{"init_std_down": 0.00632, "lr_mult_o": 1.55, "beta2": 0.99}
Below are experts of layer 5 (counted from 0) of a mixture-of-experts language model. Rows are named router (the router's row for the expert), up (a neuron's input weights, with its number) and show model dimensions 0-223. Each number is 128 + 32 x the weight over its row's rms, rounded and kept within 0 to 255. Numbers have three digits each.
After each expert's rows: a language model's description of what the expert responds to. This comes from a sample of Wikipedia text that the model never trained on.

# expert 16
router:115119082124125122104136158152129113111127139207121128159146097101132172168102088152083167169158142158078106106151130161120147086099139190124152122132148111060145141106088139151199163129118153119191104197085110170163082121194100171104160127122118142119094107123178190186119103153137081161102169149101095145122152122122143156108130152084096129096133190155155099142143130131078101067157134172132133112149149088181094110137079162137065153071138166171172148147157088081176070158106135134103167199134157171094060185125119054128077096106164105152132174131103143134136068118099150140099132105098151133129083148086119126150148149142081121085160158128145125157182169141181179135163
up0:171104133143145107108093136083067130115103128179141157148167136108244140073127066102117171164154140141119088086126183119188135058156128095107127159129154111157136118109132171062143133106161090136119085103096124123116144142146122164128076164132124115141099156151141126118075123075112092114142107174131130119098122163151082161119126052141123108118123102137119148117113146156120084104114190113096132142078111112108066159152112121146204195061091129141142126167184067154094221153134151135173129112130121071133082147174110125106104164066155097160135090113091152117118099072131156119146103097143111132164099217125157126067090172125073126115139132124177166149111190100143118114177
up1:124175085135165187078112152143120118101134159162166149184126060152114160116103068129112099158137110070101135132158164121092139122109073079128124114081090072103120116133176134102108096112107178097148163072152105137125105185112130146092146140124105069114156078108150102116173150135088096120094120096135095131129034152116144136114105166078180175064118111176108147090138156116070133103103125141163148160167152136113158189235120162127120096140126121141152142127170119118146064100112126132123176111098093122099114119217093089130154150100116109151081188186101108078178136094093159119099090152102173137167141172150179164171164135145144085174099142113112110168129121076182128115133
up2:138098116113075168084169071147116098137159110136153116095111107162074215135119134198129137171111108132079123095109081119149085115126128153112182120164143066125133104154112136109146141148173123169071129113202133168025098133154078123135165133115097182064067174131122106139165118138127113140126133110174121084138089120131125131145158066157155135144087162102152146132194064175194071117101133191158152099138140140109095114162152161172141148135132143124152072060160170134129104205113118165076121077113146202098208103134139113100165111114148138127119116132087096097114121090095097120118110076118119174092120092161169116146145156112125161167106149097132072094152110117156110140144
up3:125145096115163111136099163191131133112177107129151086115159104138118126080065140135128120107070133175108105121130134132160140180107174148126094164099124180146113072135087143156092114053120177125136110178128144117143157154129143150139148103113030109102126199114135157214153117114110138187125143175168129183168176109150135133065079103088155125112180216189163117126137128114135099112133142082120105078224123124137161161117121195158128085115120124100167161156149102130153065134138104053089139156146127115117087124118108097164126133136149108121188162086136130144148114115111063119141166158060069088186101159152135135127195081170124125102124155181116119151090131131137145158109
Description: Commas, open parentheses, table pipes and line breaks ending list items, plus verbs like was, is, stated, announced.

# expert 4
router:056151113158116145093116148131108145150133170156152103133175149101113187158082149102085132155174168201130114119155103113097125135133116159148171132109161125091138137079102113151215167086123118141180140156142148134150114097169085158093122137090088094171095114158154132114098125177149104106084165194122091192155126148156109196114118155114108146178096193150134125215184111117124128094136063170126083140156152062138121136135093123142102143082131173185175165173157118099162072119107113091137105176076106172155148124131136128130116090149144090107150097045151084126118100147148134117113112116064196170113085181137118083136151123078132097090160156114197112118144092137129176167128
up0:168141104126154097098148145190085137126102162162135105141116121096146201112156097114102150139211152180125141126115087166156192102104138134130112061105096135130175149135153031068114124132125066126130110137133165137135149111160148149144089083070149123165127124171137134135052061174083128191130178123136102150081189136164162158093172098148119103121141107121094103069122126157105119132160110097152116140163113161129168105147162125085101117126099116104113086123198101110132064092151126221110076177117130091076080159120138066062135132096114122150140151130162161149144150100065119131135130125137100150134142114074110200118128134110121088171170119157109057097099152084142144139173
up1:096096134112124150108155087152087124061121141150100114147152156183111166134114128138081130127069154160151134223147168136096050149143093115121070083153077129095077137190052152163105197080177117133146139161053144100125116083116081178145104155090117140158149165075106109189143172158144100137089121105108191093126107132153169160095152151115117128149082153075166142155089081163077055148087147152132127141142136177099114147114142112116170086150115126145085107168131158113122156106119120133147134150106099131089146148095100147148083118108169141206101166130083149079119148183131102173094096073123144124112114130135139109193161159153117197147111162125146097117073103172140116159120
up2:109144094163135159183127082131134091110084097193144140137084134107147094091134082160121109083072200127086100070149190138097163200106179179083104167152130098090183142109143148139123133109132083130147090127166115134130152150117163134133113113180170112119147151124146120167121064123116128121101136137094133115091123109136211122112149165161122107095140081113092127174136191173176094120118185100101150130152107128146098209096148107135169195150133053131147119131105137155071142188099126115133191139133114144095060137163118129112103136066163130166148138094116131088159120125102145127069157177098077108084142121127196121122109103089139171072183156123159069146148108112096050119152
up3:141127133105098075086092075122119120090059146117122135177153122180131079128101118133123154092131188135113117173110103114171096115181098167130133145143123113091129172128114107182078110130144152170149105168129167121147220093134099107151188214098128108084193126102160178148146135134118112129142164168115152094160129046154128174138100138129099093106156080102129195148100103122067056125168146123109121148096144135149113106132109161110177131087067144100135090152103155075104182157149056142095133169149167130134162099112162134145135067103132118154099099092107207114115084172133087091102150087144113131109110212167118112111063139129109187147130164109156108074142155167158148139108
Description: Word-start and second pieces in proper names and compounds, like B-ourn-emouth, T-ourn-aments, Be-zerra, Mc-, plus asterisks in Grade II* listings.

# expert 2
router:083135041117114111150187151187118148146113133156148141177155154126148100160131081146076119185157183184125055087178117159143165116118129146146118104144146074114145119093168112066200140116157154132157109123142201171078175107175086165106153099085099125140115126184128089139142144133190089122065125158081081190150108129145138138086110116097124141152102151144134094130114125111117111094099082229122084144159143104170146125100126124161137150103156144142144159141147135087140094163089117124190141111172119170135054112138131080141069134133128039126146087138166115080106089156119180086046109110103155128112094121097173140124103149113110154068174158120137094158150123115126136124145
up0:085117183075140101139108144144143146107150107138163123202176134106088126217085042131148116057185166140140136129123094147131144121157171079151111138185117173093088189129153143132120093150222095148166141200143094090123110074159129095133111108140135120132145065141098069131090133142122123178135160123165085141150175147121100118104099177106099076144149123129092053145140138093143071083154132150168101133138109050143102143095107157138092167128152139153116147123083100103125114057155131135096152118125126135103118144103085171171082091137128053099129162128132119136089106147142108100133162131072097137183168115106115168095100161137171082095195121095128060120174107128142139117102
up1:129109091076133139109173148182123124083108169193102128118102171103124154141139120103069166208158191172082141114167181117149166131126119117102091088121111109068118149101139089162206089110169129188135121114119186193094164130117125136112149132094130100136166144147173132158105106068145132111134142170047073129124140133132136107130101084147159114132122112123116135092157161099077143137145065205142141160150140134141084128133086109194114153085191157129094137104146104081108057135162164119109099115140143140065095130101112082110134062091125077141157224075147138126160125130192214121114125122129143150145094126148149127166145173135109114112095180168122123147140178111170116149114
up2:143090070169127123105167132145069104117100136148148161136109161112100141077175056113142187153098106116132152147145109160145120158101139173147155071178133162094134149106099123096126112092137122152116124123117119129153116149149144190096048119126122139142132113179141094144094158127174114092118127166084177138137089134131095123129154094114107053158164103162142051080057106111140162152130121165148186058108201143138104143145129147157149148039087153142136168099105091107155102127107126169156122135189106174109128153094128146186135093105166166095093106172100182106088091191114200153078099102131105136119128179120128220140145141160164049098152111167143108110167115124137172075128
up3:143130150142116096171069186174122090154205166142100167108168121110107134169100120124103129134117128107058134094133089167111185140150167123107077092191138101142151124155158200104093156159110141085155108169118174129113133117165104142063139088167198138113168165074127139132148108145173123146105177146125105114128145128116067164149112073161139076127142108074119125075112045105105103051136104104098133124080094156157067113163107173102063077085139103151146121139129143113140127133127137145153143114144139111145064122155116100074099097160159120142144109108134180063160134172141144176077085080083100105123117157095144131137111135193110131096122121103154191166133180100112214153127
Description: Short vowel-heavy pieces inside personal and place names, such as -ie, -le, -ello, plus common first names like James, Peter, Charles.

# expert 12
router:104107094160155135116108131166097126105170118130127122140156109101115139119128162126100133181152173198095124105160092144085110136157123119124141131164128151031137131154098091095098170086145086112172116150105121126109119113188049130117133116099174120135091165144111109128114108119172092160072159177118099171141134095112168106177147102152104154105145184096165117122194159169124124093163144183101151111149134074186119141096048136115143059129163139133141125150160109117186111107070118118127076129141165163178098113148129125113111089118137086103168161105148133198105102088173174185158120126049131166125058133107112066123086146108076196074162184107171096128113082124170128169068
up0:096155186076126146148187136174079147095149132156154103107141125104140093108121143057084144122149086113098177150096031102125185141152102154178119119092080168196124148149152197117100134086137195088168141146172161178151143123133101147150088154096116133132099129150158144117153090123121123180089146102170127126117101109133091151151153098076129138071165141116116143135123110114131095117140101128089100076139168126180104180129100144104124131150152119140164133134186124143089080103132135164147167147082196142158148140081075120133087122135162107139154118157129083158098134079156077091130166108140107090105122173205129136137180120053125064072227123076107135106122127129103176127063
up1:065127106108108080143108107120098077171116082174127164188129146107075139110094149197150157186119144062146134178122115171130096132132111130118119109098122121115114166106180151136114125097095077133216095155044175203132125167170175120131090111094129099101134163115094091146133143168110127133159138120147137175091162029107111150127142086160061114143134084118091168183157119101039147126156136122084160188131104115125174131139128120139196083074131107087119091076102086124130151111127064123180113176133083081112127097094129143122153115085148128125130146153108142148119158103084142137163143121115120158147153153128086122172110154110136077144131132158143126124144086064171117149212
up2:139160142144124158131142094075092132138116171177165185128111145137125132164147118141112183123128105137101123107145115152161106115166105112111078184103108089170095114163161191163143170152131175169162076164071113147138149118137068164128156154163094169146133107090146081128154113141119080128071121110111129092133110148127206100119095145195143084115066144184083078118104179109098160085100142173062129126097137154108066107118107096144218096113184145142126070167103138098130183121133126154148160188131156157134089116090082094134050142152137098142155147103135105076092086088183136143117161160142129086121146127083137104110128199099115154119127066089083103173210110120132107133156
up3:132178144078081149157116160163094124185110123174138082100180129105141122124104137125065098150149175174116119167124106138130189117132137114159129095166145146160088164141170172086167152150103137133155122109125119099079141147148137147132154068086102126105128172125151130198076131107174103159120197177127106157107123094178115107093123183100117119098081185163105129171143118125076109123142147144055131183126093144174113102117105121132080143123141117122167100048063084153176108141126129118100122146081116124178120156178106112169113080105147032123064145066146125101103116163119165142098088159149126120131113111111137187119086101045188097086130138151200109118117084110161138116193
Description: Final pieces completing ordinary English nouns after a short lowercase start, such as str-ident, sw-ord, tr-ace, mos-que, bann-er.

# expert 8
router:095137101164115119148150154111145094130059154179089170107107129145114127150105080146090155143162137159111118134155116136123172132145091160155146157144172112043127119109085122164160137130125166171150130221157141164167159093167109173110152168129178186150092078188150149148084126119124081114125107157135120144142135112078094148097119071127106118159195143134149116118131142086115112062132125217116145149213164090167148132146104096124156085027121106134144125152102094091128108166125113126134159148121128130167126090120137102114085136126152107115146138188081152185129112103173159072091103099114090169159096168145099092103182140148158084000150119117133158149142079119098170111124
up0:130131064118091122118095134176148114134051121149127086131138111161119154198102182147083164077093098154131144177128147236135164169132133106083119117112116138085091116135095172143126157171133117041139143149074080176162147132148166099122149148110133182086137094112156142131076098145074144167093119181143142127129126131094104117144107127138117154145155138148149165141139159124110144166156115092086098134142050121133127115156125133150118110184101121167126101163170128226142041159103119140112082114115187090097158110084139067102152160138139185151107137110092176102100135128147172076159089222142143149149081085146080153138131131132081087139138177116139133181106176161166136124122
up1:093143059110144147118091110095117167112153113131115158093116100142112157123091091116087106145135166177148083078120120136194193105132159147118129154145121130169107135101148142141122164100119095165140106217160097078171169131187106151067195109121103091183141144138155115150107152176125102134094131121128154215135132135112078181175114117156129073146151103152126129134102158115135083109107119151113097153147156112151161112118117090171113153110137091171124144147090163160207109118108059154112169151119132165176091092113121102169073108110154120103131168108110080123115113116117096111083231171100129121084114171155112142129064117082132226051126102182121114164064110084150142132142
up2:092134150147106053094135105138134165118083143151070103176115124161128111146138108160125158143106127099132111137115116159084145165120133117150152131157130145072147136128100157158128136095135161131145099137137068105103116124170123125173130160112144188065091103100127158157097098098119102143176104087062102144131136059109141119175204102117100164140127139140143169148152193154120120108124161203093176148127108071096167158095192133185134156193116097137118139163080125118119091089162127168146109125200125144111116139182158089121110064089213137111147143176109151147127101144089147056047145101118072128100092141162077104133141071152118095116123165135125071102131068207165136125201
up3:075063072073172092124147159126132175125133148170124239138100135101149143140100096154176175125129145069116152094148133134162141141106106101119103112131051124103150109173162186143161137043121062078152106145111130152095099129117114112167108151176140138127144106105144103128107092090123130155139096157158122151180149112111099126079136152184109202121104124159097147167121091110120058153082174130140135052140143073199095131120133102133142124084145110103170112117078128101151142084109120129097096182165091148156085105137139146108048137076191104116208134148140131121142081062150138122102136127079173098101131150158153117113105125097147126086142099120092151193159149088144159154135
Description: Consonant-heavy pieces inside Slavic, Czech, Scandinavian and German names, such as -ov, -ev, -z, -k, as in Karlov-o, Koč-ev-je.

# expert 11
router:148173109141102170133123100160162097069165156200130119147104096164084110119093147165054137146168159136112146154113116160102164091071152111125150127143103155119176110107087150118163119168160069088162133161125127113092101061184116237075116096137138117106112151140177136135137127134165090106101189194081101138108120029112110154104101125096158136160158160138128092182082126199090090092153068195127178105140156101175104135159143134083115160099162142133121110147130140183104096162127111113150149150127139134124141088116109088073130116142162129108184085114074150091074145155070140094142105148088152129113081158146089131116159122140129149079189142134121111150157173164093137159166
up0:102090118159111143142112156167128111135100116152114111094139129194104133134127186150147110132080179127116073174165151160126087146077122115079133126124105080109180154107173123140164130188112153125190076158061087097143133149141105183127092187081106117137133162142107120155206150107194094101165130098153103070149115153092166120156102132114137163112059129093101140099173138138119162105133122151087135107139159117104087131089136125147097145172141099162142139058117046152129100061073157113149105149136089100108100083138157087134143153131157133184107164073062129113147158069100148218125156113135136113137084128029038176160153138134123104092103122099121098124154149098157134114135
up1:101162168137067163146116153117105098120133130150137157180133151104088145146064106127100134076150143147096127124122160140057177104123098125062154176131162100145156171202048091207114138128119162106170094150110173162124129132154141189092117084090073129138177137208161124148160176149112097171101100144152116161075099097149114147114092134173099115083104158048109109161137127130145158110079155141162090102145158154154138085135088171141120121133104190138138123183160125075149158140095119138089149102091116138143106143157095060100128112117187096145202135127117106129146136085172160100110098148086057111146113152159137178100162124152127118062181125143075168157145120093114121078157
up2:156150115157136138119166161151108153136110125123092119151148105179122089117126081059140106174143133170110110145121163186105147150069126148148119059151136169106127107083153148089143141084141142122139062114074095125143146063137135165101148123085202130178134137194170122142173143093114107102125143126162161100159119107098075139064118125088124163159132066168116101088114150113113163104186086110099126113088136102145191120090151105122152106141118173133135077097121150154122083166099135115126103126127199160175110138062113131072084136079111113139169154196100207194138141169108136096117211173131130153125078069107179143107147147122066096121120208158104075142136144118112164109170
up3:087136134136107142046175186088136073131073104144121169125131176184189156131109064143098128097130131159115149138184082155117134104108134109123104109146119126120103098144137046154101118166078097119145109169045156223153181103119114127058107119116136158119135177195123152132113129110120129139106075155092170093181111117101143153120184102179112192142144135169122112168130163110087077148181117170090160124135064086165116091174125115179143135096172095124137154150135152106164068186097127129099119138144163124122109134109094117124090179145129111179168110094150125150109082056160152110102062150169143100150065145160097189120166104140110146119155141163092151125111119133099108136116
Description: Capitalized starts and early pieces of names and words, like O, Sh, G, Sch, Bo, as in St-ok-er, Master Sh-ake, Bo-oz-man.

# expert 23
router:140130100111118117064152155194127077089125121185162158181104090065120157192116124129085118133167139144073155091154153167099141130131122148125175159143101152085156113124068137124120196125107139112156069144119158115107110103196094163124166078136133094142115120125152155187115114175109051204112144130087103158115100142158142124128094171171059158079090155209129141172140119149076172068088128134149093106102119095145101118122127195149130139064131154095156089115100117136105134134078146147118133168145124151100131160133146132118145119107148088180103163075080136112144141121085123141095125081052123163176119186097117134153077120083158159118187143149192136142155086155159159087170
up0:120190142133171136100134096142143072113150166166139116116120133161085166129136102112108095080148166133130076101102139113137119169137175174109120111128178158094164102105078085108100193121058151140142097153105133150119129087128134184131142164119162106166136201149128213125082119042164117102109110144129085120136125134121095139043078118107113105141164070173153098129129144092139116089132188122138149138140180238157114136138131144127100145130123098116159093161181190141136192126121091132098127115156135179107141048192133158122123209113122104122072117135095108207129117087127129132128130154062121078173174057125091110127096148121146084146146149145139148158118137128071096143143
up1:151152070124113140077104136109102149086162113099103120112133118136112153142128065154074090105171132139116094098131100170080099104102205148106129169175097118132076131118121093123106125158113139138125147139136110128117166108146188140102121122096133110103181125098137133135156217124181108104058119080105181154155102123139196097085110151077159140108103099109110121217150135200196106125133120142141145080154137073183163170064108112118118121078137128117104106140174178164163100120107088151147149119155162121161128135158148117152093134115157115068103129165165140110139112149146113198140109184160100059138184105115143058076087135171150149108135153119129170152139106155216151222124
up2:148193173136088202097099158102046148143178139187127127052146129180142174133119071087134120159103157195149144150179136124151090127075141168125139093112145172085139154128105144114132163130058055093127137160066184134158165139148143149093142160124127127106065135171102126115102091103140131115080089143115177161130077070124190161146142143138168153163137117119114121103103158078086097100121138141088148132113233061124140132159165076159093133096107121143133108146145130149148132134120159137134119119146092105103095125074193142129169080110159156127217123102115140141128077156080106121096116105177194137138146138182090105162126127096155117117164109093132135116148101136075129118084
up3:091135066157143143141174153139092115164116080105104142110200170088094060182066175178101138158168149106104099145110101138141139128094086095102147099047119094132169152175110104144105111147167166104140080183157137060120126118122107097078158117155149121189113048162129105207159128143118141177111198093101137094171160148117073067070118053127132155158166133107132138109115161164103075098160121139127102197124042120075132122145076124120134116131127172097142102084120182148127135103117113110145164107089128129151121173146110121146141151114146142145186109080153137083131132122119090109143146110146148163168114113146137118111177117121079098139063133106119095159088124065184118120144
Description: Quantifiers and numerals like one, two, all, most, other, various, plus word-start pieces con, re, ex, comp, as in con-form, expl-ored.

# expert 6
router:049084106138147095150187122163121110120146102163126137136124084098104180135070139145065148181162156166073113128189149179072143130100100126115171137168091089061169141070059164070119198123133139108164126127100115123138109110177074159105126153125119144118152097181141103178093127120119088126093152188101111126136128164135107152102111162115073146182127207115104111135139157153098102057122141182108118103174126106182145127153082143122117151110156162120159113140132127094121111151080130124179094180143140165124170148108130100092092132101123091105160092093133157155083083105147187111150138119083138182159083170108102129166146204128135127082183165090140153190143120095147186143146
up1:053103126157134123180112139145095090136132134128131135151140094089076145103130101207108166096121153141067138128141070182124158136143092161001126096134086151125126114170126175085133141079169156147113081127155148165121075118145113142122075117080124097087117111165129037127111145145109124173137177158095124086156131138111153089114117156117138113170084160143055144119117125116145101101137153115084126134169165131205143139072087164072148091078107070130184141092101158129144155149111174123181145078138089178090159140110063157115157097115155140153112149165134105123125155076120129108156099154140130100144151137134108100124194145199136141098108168098171115119097131110184197110085
up2:133134151143144140092161145138102115195152139128117131109094094089099206091165079119133076128114198115138116169131058202160103137167161112082152117125128107159161083193119140172143107147106161104156104127098146092039079150126123125181098112158158063156165154144150133167112097134160124141125088095150160070162115094075169170156116144150145100098110122102121103112099134115107080124126171167094069141180161138165135134139122100205117135124115191112095156074108101077169102131122072143156163182091162125074215124105150110114124062103148082133124117116160130105111117130166121118116097131132144069097107147102118176089103142043092191113121085153106131093108132170103134101139
up3:067104103117139168154082128097059115182104071141118155084109121121134089094095216140120138075143156079119192086114162063131127120035079143176132127152068124101108066155134137156120174119137123129118117169163090110118199147145133136151097132125108129147118190143133070132121148124139166096146133132083115187124106087108102162089110169124167166115175152162115146088128109119120062126120125145162133108147132144122098124109109142138127147132145156122112108181173149153106142172174150146110136117159078157129064096100127167140154139077089089172169137168170153128167055181130176112102179072099142171009094123131097092143114081138110131096099133134121092131155107135124070116104
up4:184097123130127132173173102101123141107113135152164104133110117122173103104146126094067139076109205077087081116137174130127136122058137133142141141133150209145106156119195139115120128110114145145117095123163086131110076157108132138189031123122201134183156151086135086146122141173087134180088128129151111114111092078123174159127123102127103141141085138091152125128194118120068182098096096150162133143146152155132147151125166120163129166130133184117109114126057098111128153173134120093119132126111171142099074174135147100113068093085144087143113206185155132105126074170113130188113094136160144190034104155113112097099155091114120139102087117181141073110154140135139098175182
Description: Digits and number pieces inside figures, mostly after commas or decimal points in statistics tables (3,0-47, 2.0-44), plus some was and of.

# expert 20
router:110145120160143147129173148153105133119152129130116113128170136091150146108076132150091179169168178121100062162160108156168156118154133181091131130101090093112160118037113170118111185091088162185175120122131122099162137064118057225131158143117122135106146110159173127142126126177138097142086176174094091155155113136126124154062107149125105140141177206133108094145167127143109110110113111164126162138122147091142158122161176140135098132106154142177126102147120072085151120180121086137134135163090159176086093114120089141095067111109242095116129107106074154103098134158130195126136108107103100132134076185097119139163113150105080107047154176116131075142118095109115187135114
up0:060127094121096150140148147152102117163081052165174119146164129126172146122088115136120148130112102150120081144135149174109157088105190092207154101124180109108097190133124126143126094107104101162144131128149100127139186119161094157094125120142084144189142079113182122117131157108114151109101138163049125184137080121161071154156088115095113037128089195152167159134085129065103151121157130176114152076135170138163105093125107150103157149101104162106122110132063152164183124189156111091173197122145171128127123141079180133165120128150130066148115089117090100114089127186118124123107133107092072109104095149150119174122162144102171182110142194137151107148095081145155122184157
up1:159109157156084131091169114105136080150117118132130129148166133088101124196122113150125135107100084169112166100138073119102126206107128133099091154172091100116143125179129112105131131131122175167126152158120175089157135080155160189116011115127179152079144135110140139110097197139131107113152149125052098130085188142166185135123109090102135126113099169116142143120093119123090128093086202107120124073082203145162162132117142184176142124145115152101196122109108128159147158154169145142123114122124141126054091159054187096163126142060139165101125148149146155105122105084059150115146134090089103133111057118089130104143053111155146131116100160186141156108112143161143079151119
up2:080152087198091104113154107150155118088102087141132130154130089207104053172105151198096112114126141144126095146147075149167149128136164127140145099094138138089087129116149096098126103160134090128138171193126165172108139107124077120093171127172164101149133115073190161133142132068139119133134156159092175144144092113056125177143144090191133177141174057130123097087081166083136160121119084139120186123103158107119108079113116214096105131104123107153101164160137139148134069118110137107192100109165153172159112106145135113153134110151131122105111101098179119086129125168113121159059134114130150139167074150130101109107057134115130113134098149199150115046112213134091110163115
up3:108135145108111109145080145118130141112136190134111149158095138116124149166158188143146151149148162137174126143143140080116121151148160046168142234123149118133161132115145144152130165128202108067152125181112128115104081116142101101085073134144129152100084108127135182101136072070132108158169120149133084175126136090129131144118171102137084100113142114115123153157124095140130112118146122095093130058102208076134147116167089182154121134161117104120203096125118190170098102105088106139107075225144183095128139103133150146161117107123109099065131121107175104125170107141105117163130106217112140104086111111161069094091072153118120104078208140081199147101126109105105150140088
Description: Single capital letters inside acronyms, codes and Roman numerals, such as MP-E-G, Super League XV, JC, AUT.

# expert 13
router:131138113149124113093140139133143091105133146166111163127148132131059179176109143097126137211180152186091072103154128184085105125053149185111119112152170104078173130121142110123112161100109106131198114172079131112098117095174128117107133141094120142127086090179164114160098104158138082145081144098112111118153118151106082167146132171143072112142133218157151126159177176166053167070153120194148116094167150041153091114112139181112082166129136194187153099131103112136160113114087127139100150177106178190116127183137135089120125095135141119159170126076154109127076110082139116149119162159092142140100066160098133149132082143082125130093152151098154098129163113125133169121116
up1:147099157143123179119163087084120133116122138136071151144159152086102150120154142138097106109096144134121188158161112078123097155159157100117129126111099201175117101120113157111100093103113094088133098114114119115132161135179126105154167089188073213076158084118091133109163114126105121130198107149116104090183070073103178132083079139156115154096112136166158071121168116140164130176173200129108132166117096116188139109159101145198150140116188083104153123114138208166081155194118090126127081106146094100142125095177158176101120073108152100136078194079119128110111158108071138107118102123103140103083086064123166121116127122150126110175090129097087162095152081135118124167101
up2:086109177148116081174121177134186136100092118167121135126091164183169130103123138144130118109116123079180134102166147130113124131064099130146126121147078110124080191150115148154103127131146152160114151177100126190149098132119127128111074126142133086128113039161124141120133160130172119095119121178094135165076168155092076146148156139183103193179089121189117105172122135098117087140044193182150142168154153066160117126124140069155160189107190132097060102104097086154154139086131106111163143097151125112149092122164118117105099178147123094168127098096070150169180110085148127159078206181107132137134170116082098097145130161150192110109117158133131135163113113156133111074096
up3:205112148130154158170140166075138148094130133163132125172102084151131160124123083144127171144161124138131117143151173128136136101094124104092108125143130123142094096090086116095132138114151124122124117147147127211188107048141138128112159104110120158154133086106114125098096158093170151105132111175102144132150149154113043066077138099123128156159148100147182020170097099138171104104112073177110145134121078133097146141122132162157076134045098142129156132147244077118149102157119127060085143202168137136122093137040121121147115103137135168150108150173087141185145142167148104167092086119125167107097126155133136102141186112156160129065158148149149096119130141059081129122125
up4:184125080148142144074068176145154032116130153155189094114169163158146036102130149161084137132173157139106114122109138151149115115150131084135206171138145135146122168126107171114085103079095108108135143152101117125130158123155138119125097154148158141161108211170160099100146072092141141128093159151153117114149135090165134075096137069063161132135136194181093152103115134143104122126136082118154124125138113130191190126147150086128131147161188132147093173129133106064107103116119119127114143100102094107159125058081117137053106101092115144069129149180188157118127083055139160131134121118057103144148108167159107084097086150114081086132158110112147146096100168109097149183113
Description: Nouns after the or a naming units like season, year, album, film, team, station, game, species, century, mostly in sports and media articles.

# expert 22
router:077121103161116104098175173147103103136123144158129140149132134100113174160089153137086160176220158172070102081169112155101159127128161166112174150123162109078158124061104131147113204118135121106184101149121085118134103086179084159093175139084135119116093114146167126140115126195142097144069175179081086154143132151125112151107100168129079137181114216161165108167212141163082138084101118186147139114128156056159102100131102156134101154074139177156182111148130103123156113144077123115125142163112143192134136120141137113117093116108145112123151147080140129114120053104125176124122136094074142164120069166120119135166124157102113113087184171117182101163149122155128182141154
up0:201101114080168115122162118148143154096151123160126110150153140106168073071146103139126094167193143092113094179107161171058125134163145125148118161167190116165115139122087093073134108110117102153133138097092159199145151148093154149114159179053125086116120120132142161120108107161104124116123130123150146073094168165149114156108138109103097107063176179158145118072115099122096141163135075146119123099107111147130166101076128170152158089105170129108101179153139057134176090165177100120150123180160070140076156090126084112147083118189120083149102117050099128181137112094107062139138136164095114165092146116124098074211096130102148150142152147112076140166113169145084152165128
up1:142094123137150137115199115126109156179082104096136174151101145103181113140120117165111156158153143118159158138176191155118128173139145129182083124099070076128154178139098105130134079078151145132108089107127136182146099137115130148098107202129080134108085120100175105144159139110144103155161125147193157138114177125133079090125136081096146157085124176157118104118139137087114135139090088144115087123133090108131093166119093123156148126085135161080072181093102171093184103136115202132132068184124108106076082162118184110134126123111143103137093153133145124124101143092107141097149145151122180030065075146125185160116131186097124183120113165148126057152082154175077107189184
up2:135067094126169120054098149108165093127153181164073149153149073113123136093123101099099133118067080145103166145122037173136085124067160120120153095086114178100118140144128135202139129147122146107113141138132085148079151156177123130091086101150161161126115104125139160145114087149136078169117097129166118116193105133072066156165165148172171122159079115140116138137107179093159159168132129168125158089089148182143147150196136190130095134177154120107160117122160135192101150122115179163141170079162144142094112129137090099138125171129168154105121149177135125190153104130164158150059098135151076166119107109180150115099168110065118121080153132190117156144125161080166140075094
up3:102169151133151172128166154152087166105124088105141115168119210144096108113121153126134178179127155151130099135122130155179127089098097157084134155163115102133136139096070116078126108112154177183130065075107122116120162139106116137119156143101066128083116079142171120144163118106161116135192148143152137173083155127156196115117142179075067132111132145075063055189122109099129146089118132107154169167144146122120182116133083120145110159127167139107193098153093094111149117095117062110099129131081192161155118121124128079141109094083109170135187196112083129101105111043168108115143132136154167134133142133120109067077089142070129049168112118129175144187164101096133115143104
Description: Whole words right after the, of, a or a table pipe, especially numbers and plain nouns or adjectives, such as million, original, private.

# expert 21
router:082083085116100054135176179136097147140101091158133116143093123102125121144099105162090139135157129164141094100133120152116161077060134138137132145162133171046159116079103145137184197138118141152169139118133126186186089110190114158100130154097119145125079113136165147165134125187157085126070148158079106135109157142107133148124119125100082112178172212095168131182185157106087133105135087218168119069154143110161154137090112156121107070126157201116140148128143092110127115181110059118099115118117142116158100116099150064129131121150135108141145173098138144140090061121107140125143104089093121179142073105102098151136134096139123164076140209131175126110175103150136155164184
up0:145139190137156185079144181134073094088194101147136140140151084133124172143090157099134167144125074155126143102159120168166111114086098183089172059136151148141125136080135142148062100105084117060118111158095116120188115111137131138137194094136109116153123145127120133089173124149142139182151110113168141128122152178099137140144147123202125171058115104137031114181150111157093106156129107096082135126125161159121138127117096146142128088094143138095118123095201131168128183106130069160076114097128109127125067137142092112090131148109131165121098146146111194194125106068113136160110106092121094207126141074102046084126171095151090155118148124146152115105072171160175150114131
up1:155132134151188092145107161133130137145128105138116149137116131098085074131115065113110150146124100097103137097133125131050130211139117202142122112189104148145149192096123160168110095093176104156138105198112131141108126142144079105120126149165122141101093121128047082116130135174138095136130111133142133156160121136142136122077139085118154166116164127141122068111140094151107149104082117084135170210067130133172202136146068123158106164113165151168136100176075169150089156114143090174145147132116047157112123197140122115117175167041142138142144134125182087174085079135089139112128167207191119113154105103131103081164108123133145093086098141135099126135141148073182129068120
up2:101137094028158128065107182181091105120147127169155082130155124063192191144182107168088151123113147158099136143115136118182087142097118093125123082109164179123150084110184127090140142081109046166152145142052146180142128080157102156143129116098146165105128097169210136151164162126084120117132129175129179177110075135131171133136132153080190123076130134131127090145077133118076111148134110149136072127165111094163115099127146148146124193097104094081198107167122115081163113144139100088113094122165160071166148129107114094154111070137151086148118141145109110106109118193100134066088161122118126069136130128141138109159156128158128154111124112162145174101118150156123161089164
up3:097151149131135135139085083151132151103138170164171119152109172123105159142139055035139141107179096141132112105160146116114078187084112135113151094165173123152174121103107161146127093136142166106109127112097060120156154121101140112110097080123117130096159130165098158159065143196127153170165148144132141149232089164126181124141117158114110158077050158147118095138071133131127174119124136085124089138091142112088136100151194176111168103144173126097192148159129196167124137134146098082129144101167132131109165099097135102106123104090091119129164115151039131161098173087164209092133152129111131076077120082156116109179177161103119178122157134101131114093113163060128123111141
Description: Final pieces closing words and names, like -day, -ious, -ously, -ly, -ful, as in Satur-day, Merito-rious, mer-ely, Griff-ith.